Weights of a small mixture-of-experts language model, trained from scratch on English Wikipedia: width 128.
Below are experts of layer 5 (counted from 0) of a mixture-of-experts language model. Rows are named router (the router's row for the expert), gate (a neuron's input weights, with its number), up (a neuron's input weights, with its number) and show model dimensions 0-127. Each number is 128 + 24 x the weight over its row's rms, rounded and kept within 0 to 255.
After each expert's rows: a language model's description of what the expert responds to. This comes from a sample of Wikipedia text that the model never trained on.

# expert 11
router [115  96 120 138 138 115 153 161 115 143 118 174 116 139  89 147 135 112 110 116 131 110 136 129 128 120 121 111  96  98 151 158 179 127 108 136 107 182 135 115 140 118 148 123 127 127 155 131 166 169  99 117  78 158 107 142 122 104 166 147 110 152  97 112 122 125 108 192 125  93 114 110 145 147 131 164 154 121 121 131 153  81 102 112 148 150 120 126 149 101 130 119 115 151 118 171 115 153  99 150 112 105 130 114  91 133 116 156 153  88  96 154 107 116  99 151  90 126 133 141 121 113  72 126 154  85  74 150]
gate6 [153 132 119 108 101 107 118 128  84 126 143 153 146 138 162 182 106 110 146 146 142 167 135  98 137 175 121 142 164 166 136 157 157 124 130 189 143 122 151  91 118  93 110 114 142 163 127 125 147 108 127 176 110  85 118 162 124 153 148 118 115 108 152 145 126 128 138 170 138 139 120 145 119 163 117 113 148  93 111 115 128 152 151 126 167  99 109 107 110 146 137 104  75 144 140 109 125 125 151 120 120 138 126  96  85 133 151 133 101 119 117 181 128 158 126 130 104 133 105 136  88 149 136  99 114  77 147 184]
up6 [121 133 160 134 126 115 112 101 150 104 133 103 134  86 120 145 113 147 141 142 161 111 139 139 143 129 161 126 130 188 155 203 149 160 176 151 148 126 102 146 168 152 121 129 125 116  89 110  99 132 140 119 139 144 108 149  82 123 102 155 136 119 150 136 156 137 126 137 143 137 105 180 102 110 157 140 146  76 128 113 114 164 144 131 129 117 131 131  74 121 128 134 145 147 120 158  98 150 112 109 181 123 157 172 122 109  59 157 137 170 134 129 140 109 136 153 120 155 153 141 136 138 137 138 149 171 134 116]
What it handles: Numbers in tables. Number tokens inside pipe-delimited tables and lists, such as rank, score or stat cells like 14, 0, 2.

# expert 56
router [ 79 162 106 119  99 134 145 166 134 139  83 136 111 114 114 168 141 129 148 144 133 123 124 152 136  83 137  91 160 146 105 104 154 148 106  95 109 100  83 131 103 117 129 128 155 117 161 133 133 146  83 157 141 161  95  63  99 100 114 150 109 136 124 151 127 141 141 102 159 126  93 135 110 124 129 143 141  96 124 147 127  90 122 141 139 148 116  90 140 126 102 127 118  79 113  96 114 159 100 128 101  70 140 117 158 131 147 167  96 117 107 115 135 115 134 130 156 146 163  84 150 126 125 113 179 130 100 116]
gate0 [132 154 159  97 142 152 112 106 140 131 180 125  98 124 147 150 143  97 142 124 108 119 143 126  87  38 161 136 142 119  96 101 146 122 138 164 116 133 185 167 147 143 110 106 109 103 121 124 144 137 134 117  99 108 110  94 131 111 136 180 113 145 130 120 140 125 160 119 122  82  98  99 145 160 144 138 142 126 155 137 105 115 132 155 122 158 117 153 142 113 137  91 169 112  77 126 135 129 124 131 126 117 111 100 136 128 103  93 134  95 108 109  97 148 127 145  81  85 120 173 166 150 120 137 165 144 121 120]
up0 [108 102 155 118 163 166 145 157 110 124  89 182 158 101 131 120 162 165 178 137 136 133 132  86 119  78 132 125 153 138 108 132 116 137 154 138 134 104 169 160 151 112 134 160 109  91 147 144 142 105 141 104 171 162 139 105 136 154 148 117  95 101 128 199 143 151 157 162 144 159  99 125 151 122 115 104 149 168 116 125 138 155 133 118 113 131 124  87 131 153 157 148 155 151 120 146  87 116 108 104 134 129 151 134 125 145 109 156 159 156 128  96 162  96 159 162 141 142 112 139 134 108 114 130 132  98 129 119]
What it handles: Consonant-cluster word starts. Word-initial pieces like pr, off, ad, pol, dec, gr, and u after s in suffered or suffering, in verbs and abstract nouns.

# expert 39
router [102 126 158 143 121 156 107  90 103 143  88 155 147  92 174 160 115 128 134 144 132 127  76 126  92 109 134 111 133 182 129 107 146 135 153 120 144 110 171  69 133 126 137 168 132 136 142  66  95 103 102 144 119 132 107 112 133 133 168 174 145 104 171 123 130 116 109 116 154 125 120 109 138 118  99 106 133 112 124 109 117 152 111 116 153 139 116  71 128 105 143 160 136 134 155 116 141 140 113 133 139 112 106 120  97 112 112 108 134 109 106 131 139 190  76 137 132 150 141 156  97 149 180  96 141 115 121 138]
gate0 [156 112  94 112 158 116 179 156 103 102 158 111 138  94  94 141 128 105 145 149 107 155 166 155 162  87 140 159 134 113 133 169 127 178 106 119 101 139 100 143 123 126 104 137 185 140 123 126  93 112 101 145 142 108 130 134 105 151 145 106 144 129 129 116 112 107 147  68 154 169 120 106  99  81 129 160  91 149 135 153 127 121 144 155 130  87 116 112 147 155 103 104 149 126  92 101 158  95  69 101 133 142 133 134 109 156 152 122  98 129 120 137 130 139 152 147 132 104 126 143 147 111  82 105 133 147 132 123]
up0 [139 137 126  93 172  84 129 170 100 133 149 100 133 179 150 101  92 141 156 125 107 129 139 151 106 146 149 133 148 132 153 123 117 114 168 149 132 123 121 139 126  85 103 178 123 115 150 197 139 122 119 118 151 159 169 127  93  88 112 126 165 124 100 173 108 128  81 121  80 131 119  81 124 136 111 124 152  95 124 111 113 115 163 100 113  99 125 129 152 145  97 176  94 102 125 109 109 132 103 149 119 124 123 136 138 131 131 109 130 148 144 131 128 145 140 111 167 131 111 173 106 136  99 122  90 116  91 121]
What it handles: Verb inflection endings. Verb suffixes -ed, -ing, -s, -ated and participles like used, made, known, based, mostly followed by to, by, the.

# expert 29
router [ 84 132 137 139  88 111 139 121 160 167  95 153 166 130 182  93 116 133 116 127 140 152 182 118 128 135 129 130 148 120 101 122 151 127 134 122 192 130 165  85 129 133 153 157 121 101 118  62 120 138 128 154  92 127  93 133 171 166 158 133 157 130 159 135 107 150 140  94 133 130 153 140 123 147 132  89 117  84 116 114 138 159 146 110 135 116 149 105 114 151 151 129 134 109 160 128 130 132 183 142 187 124 130 131 135  70  94 132 124 139 161 149 144 169 128 143 109 122 119 145 140 136 132 154 133 147 140 124]
gate0 [135 155 117  79  96 138  86 124 139 146 171 139 110 155 160 121 133 149 123  97 172 124 110 138 156  87 135 180 147 175 130  91 101 122 138  55 135 133 115 115 146  96 138 115 149 106 123 153 160 187 107 118 123 138 140 136 147 130 112 138 143 137 145 164  80 138 124 132 134 126 121 147 159 122 101 125 117 133 163 119 173 159 127 131  94 145 106 126 133 133 137  96 153 147 140 120 159 139 124  93 134 150 143 141  94 135 125  77 113 132 171 162 100 111 118 142 172 169 159 147 128 107 104 123 101 127 135 152]
up0 [144 164 137 113  90 129 105 105 141 134 148 114 137 135 107 141 153 123 150 100 172 123 107 127 180 167 143 129 146 149 141 145 141 142  51  97 152 147 120 208 118  96  94 108 126 166 118 128 130 130 115 130 117 126 120 145 114 104 145 126 128 155 123 176 123 135  69 147 148  78 139 118 150 121 167 160 147 108 144 117 168 141  97 145 141 120 109 122  90 140 151 120 136 101 152 138 100 138 163 109 122 147 179 138 135 130  75 161 111 143 137 121  89 110 158 123 117 102 156 123 136 132 140 126 122 153 141 130]
What it handles: Prepositions after nouns. Prepositions right after a noun or verb, mostly of, in, for, by, at, with (Gallery of Art, peaked at).

# expert 38
router [174 118 113 167 111 115 129 146 146 142  78 154 134 130 153 145 107 140 122 126 105  84 106 131 158 125 113 147 123 102  98 105 158 152  83  99 103 161 106  92 119 159 148 126 129 132 113 132 162 192 110 119 133 126 151 126 143 121 128 151 120 161 150 157 148 120 163 143 171 152 145 148  86 137 102  92 125 116 147 142 117 116 172 120 163 142 136 147 129 105 142 109  82  80 140 118  72 137 156 136 128 153 124 131 134  90 166 116 115 188 125 143 122 139 127 142 107 145 103 125 152  99 124 132 145 153 175 105]
gate0 [111 131  83 142  81 126 116 133 140 177 154  81 130 147 148 151  81 125 173 124 136 112 102  88 124 106 141 127 124 114 115 128 124 134 106 152 128 172 161 117 148 126 170 106 128  96 130 146 157 155 138 149  71 104 161  94 138 130 141 108 109 154 142 113 127 145 119  88 157 185  98 121 116 147 119 120 160 130 124 102 134 109 161 164 116 109 143 117 113  99 110 125 122 112 142 135 149 154 148 180 116 156 161 101 141 105 120 124  91 100 144 130 158 111 120  64 135 134 111 154 132  81 136 146 160 137 119 115]
up0 [ 97 132 131 124 116 140 110 114  88 108 129 133 138 143 130  97  93 108 113  99 173 128 163 139  96 115 102 111 149 165 137 135 159  85 118 121 127 118 181 129 109 136 108 135 180 122 101 100 126 167  96 112 173  75 164 102 157 188 121 167 141 140  93  84 129 104 132 112 140 120 145 140 127 128 122 114 122 153 182 120 114 119 142 133 161  81 121 114 138 156 124 115 132 151 132 154 144 136 144 125 126 119 143 124 148  87  98  86 120 136  86 120 187 163 120 169 124 155 108 129 115 122 127 102 131 128 133 149]
What it handles: Capitalized vowel starts. Word-initial pieces, often a capital vowel beginning a proper or formal word, such as E in Event, Executive, Economic, plus gen in General, genre.

# expert 37
router [108  98 101  94  78 175 112 153 147 131 108 156 121 107 139 110 120 133 171  97 159  77 179 147 132  77 108 128 103 140 137 116 161  84 125 129 159 156 143 115 116 145 112 160  89 141 139  67 117 116 116 164 117 123 133 164 142 140 120 119 120 130 189 128 100 116 117 113 125 112  69 118 122 135 127 121 120 117 112  93 139 159 147 138 126 144 118 122 131 133 160 112 126 122 146 109 104 175 158 156 173 115  94 114  75 113  94 136 146 128 124 114 148 130 103 146 145 171 110 100 133 128 141 143 122 119 127 134]
gate0 [119 140 113 124 137 124 171 103 150 156 120 134 148 174 145 129 126 122 129  79 145 165 133 122 117 151 120 143 115 117  80 111  89  98 116 105 155 142 149 135 108 135 141 120 128 142 124 148 158 109 170 111 136 133 147 113 132 140 117 121 108  96 120 137 118  38 184 141 165  82 140 152 119 126  96 124 105 124 116 101 102 114 164 145 157 148  93 121 124 135 137 146 152 162  96 133 140 128  99 153 144 130 117 110 121  93 171  80 164 140 113 151 205 130 113 132 124 112 110 136 129 124 122 139 131 121  78 156]
up0 [119 100 127 134 134 148 154 101 150 115 129 149 121 139 155 101 139 110 170 131 103 189 176 128 116 160  92 104 148  95 119 143 124 144 125 162 112 159  95 120 135 147  64 164 115 118 108 109 129 148 144 144 128 145 124 123 165 138 128 147 110 147 104  99 105 146  97 125 130 120 117  86 135 114 160 145 140 151 133 144 152 137 151 111  82  72 154 119 122 157 115 104 158 166 100  60 114 115 130 148 129 142 141 149 102 121  86 162 142 107 124  81 171 128 140 168 115 158 119 106 136 134 140  92 102 110 135 137]
What it handles: Time and place prepositions. Prepositions opening time, place or amount phrases, especially on before dates, plus after, during, between, about, up to, in.

# expert 2
router [112 144 129 129 145 128  95 148 120 149  96 145 155 117 136 143  92 154 139 156 149 140 144 109 145 163 113 138 156 119 114 100  86 140 114  91 142 159 121 106 127 104  53 120 165 114 100 162 133 125 128 124 136 146 103 107 101 126 113 107 143 167 156 142 142 147 148 131 188 130 192 122  97 140 116 121 123 149 108 127  74 128 128 128 107 129  95 133 138 140 106 125 127 137 131 112 110 153 172 136  91 128 123 115 185 127 118 140 112 112 135  94 148 110 170 109 129 161 203 119 178 120 111 114 153 138 149 141]
gate0 [148  75 104 117 143 172 114  90 134 134 123 103 132 155 136 107 101 157 122 125 147  92 107 129 128 106 161 144 142 155 134 137 139 131 120 146 106 114 105  87 119 149 152 160 115  96 162 165 167 120 126 120 124 148 112 106 145 109 125 117 103 160 118 151 147 121 125 127 110 124 160 102 129 137 146 174 121 113 124 124 129 146 102 157 100 102 116 113 104 111 149  86 105 106  83  84 156 116 155 122 152 145 112  87 130 170 168 129 165 114 116 139 146 133 176 130 120 125 135 142  90  80  94 134 191 136 162  78]
up0 [110 120 174 148 180  95 141 166  63 110 129 101 152 143 132  96 122 120 129 136 104 121 147 120 182  93 119 113 169 142 111 144 190 148 126 113 144 142 137 149 144 133 144 128 147 122 128 160  94 106 120 159  90 133  96 119 100 103 119 130 111 136 112 132 124 139 124 130 155 134 107 158 168  98 105 111 122  74  83 144 156 132 129 142 105  99 131 111 162 163 128  88 130 146 103 129 112 132 123 159 131 103  81  65 115 131 118 118 160 120 129  95 183 125 117 125 162 136 142 139 107 123 129 139 128 153 135 151]
What it handles: Prefix-like word starts. Word-initial pieces that often read as Latin prefixes, such as un, con, se, dis, inter, re, trans, plus mid-word pieces like or, os.

# expert 54
router [128 139 140  99 111 124 110 143 159 125 147 130 147 128 118 161 134 142 125 156 118 134 175 135 121 139 117 119 116 107 109 215 141 125 125 127 128 112 126 101 132 111 149 151 127 148 153 128 126 142 112 100  83 116 146 135  93  92 125 145 134 110 185 132 143 166 137 128 149 135 124 137 119 111  81 143 128 119 129 112 155 102 106  90 174 110  91 103 133  37 171 107 177 149 129 134 116 136  74 118 149 108 119 114 131 125 123 150 129 139 109 101 129 138 105 174 145 122  93 110 148 138  71 105 155 144 114 130]
gate0 [128 110 111  75 101 105 143 141 138 151 103 138  99 129 120  92 154 159 109 132 105 104 130 119 114 142 176 111 157 132 118 160 141 131 138 130 135  95 114 117 128 147 141 134 117 108 117 178 158  81 117 147 148 115  90 151 143 125 146 126 121  81 116 122 141 155 158 133 151 110 142 134 146  65 152 122 132  87 121 170 126 130 136  97 113 155 133 152 128 163 115 126 133 126 123 188 129 170  87  91 152 129 121 146 160 115 120 130 203 116 114 150  84  88 145 129 149 158 109 112  85  89 146 145 139 135 137 133]
up0 [140 146 153 155 114 124 120 172 146 121  97  92 115 127 116 114 116 143 118 151 132 117 115 105 133  88 135 127 113 152 143  95 170 164 160 116 142 125 120 130 164 146 112 112 160 117 130 133 144 100 136 107 125 124 138 133 155 144 164 104 121 100 154 168 145  88 116  97 174 139 147 137 109 135 112 143 109 104 120  94 143 188 120 104 154  98  89  83 155 138  99  91 101  62 151 136 149 115 139 146 100 123 171 104 131 114 112 126 143  96 151 110 141 129  98 115 117 116 154 137 160 137 116  72 126 184  87 116]
What it handles: Word and year endings. Final digit or ending of years and place names, e.g. 2016, 2003, California, York, Italy, Kansas, often in coordinates and tables.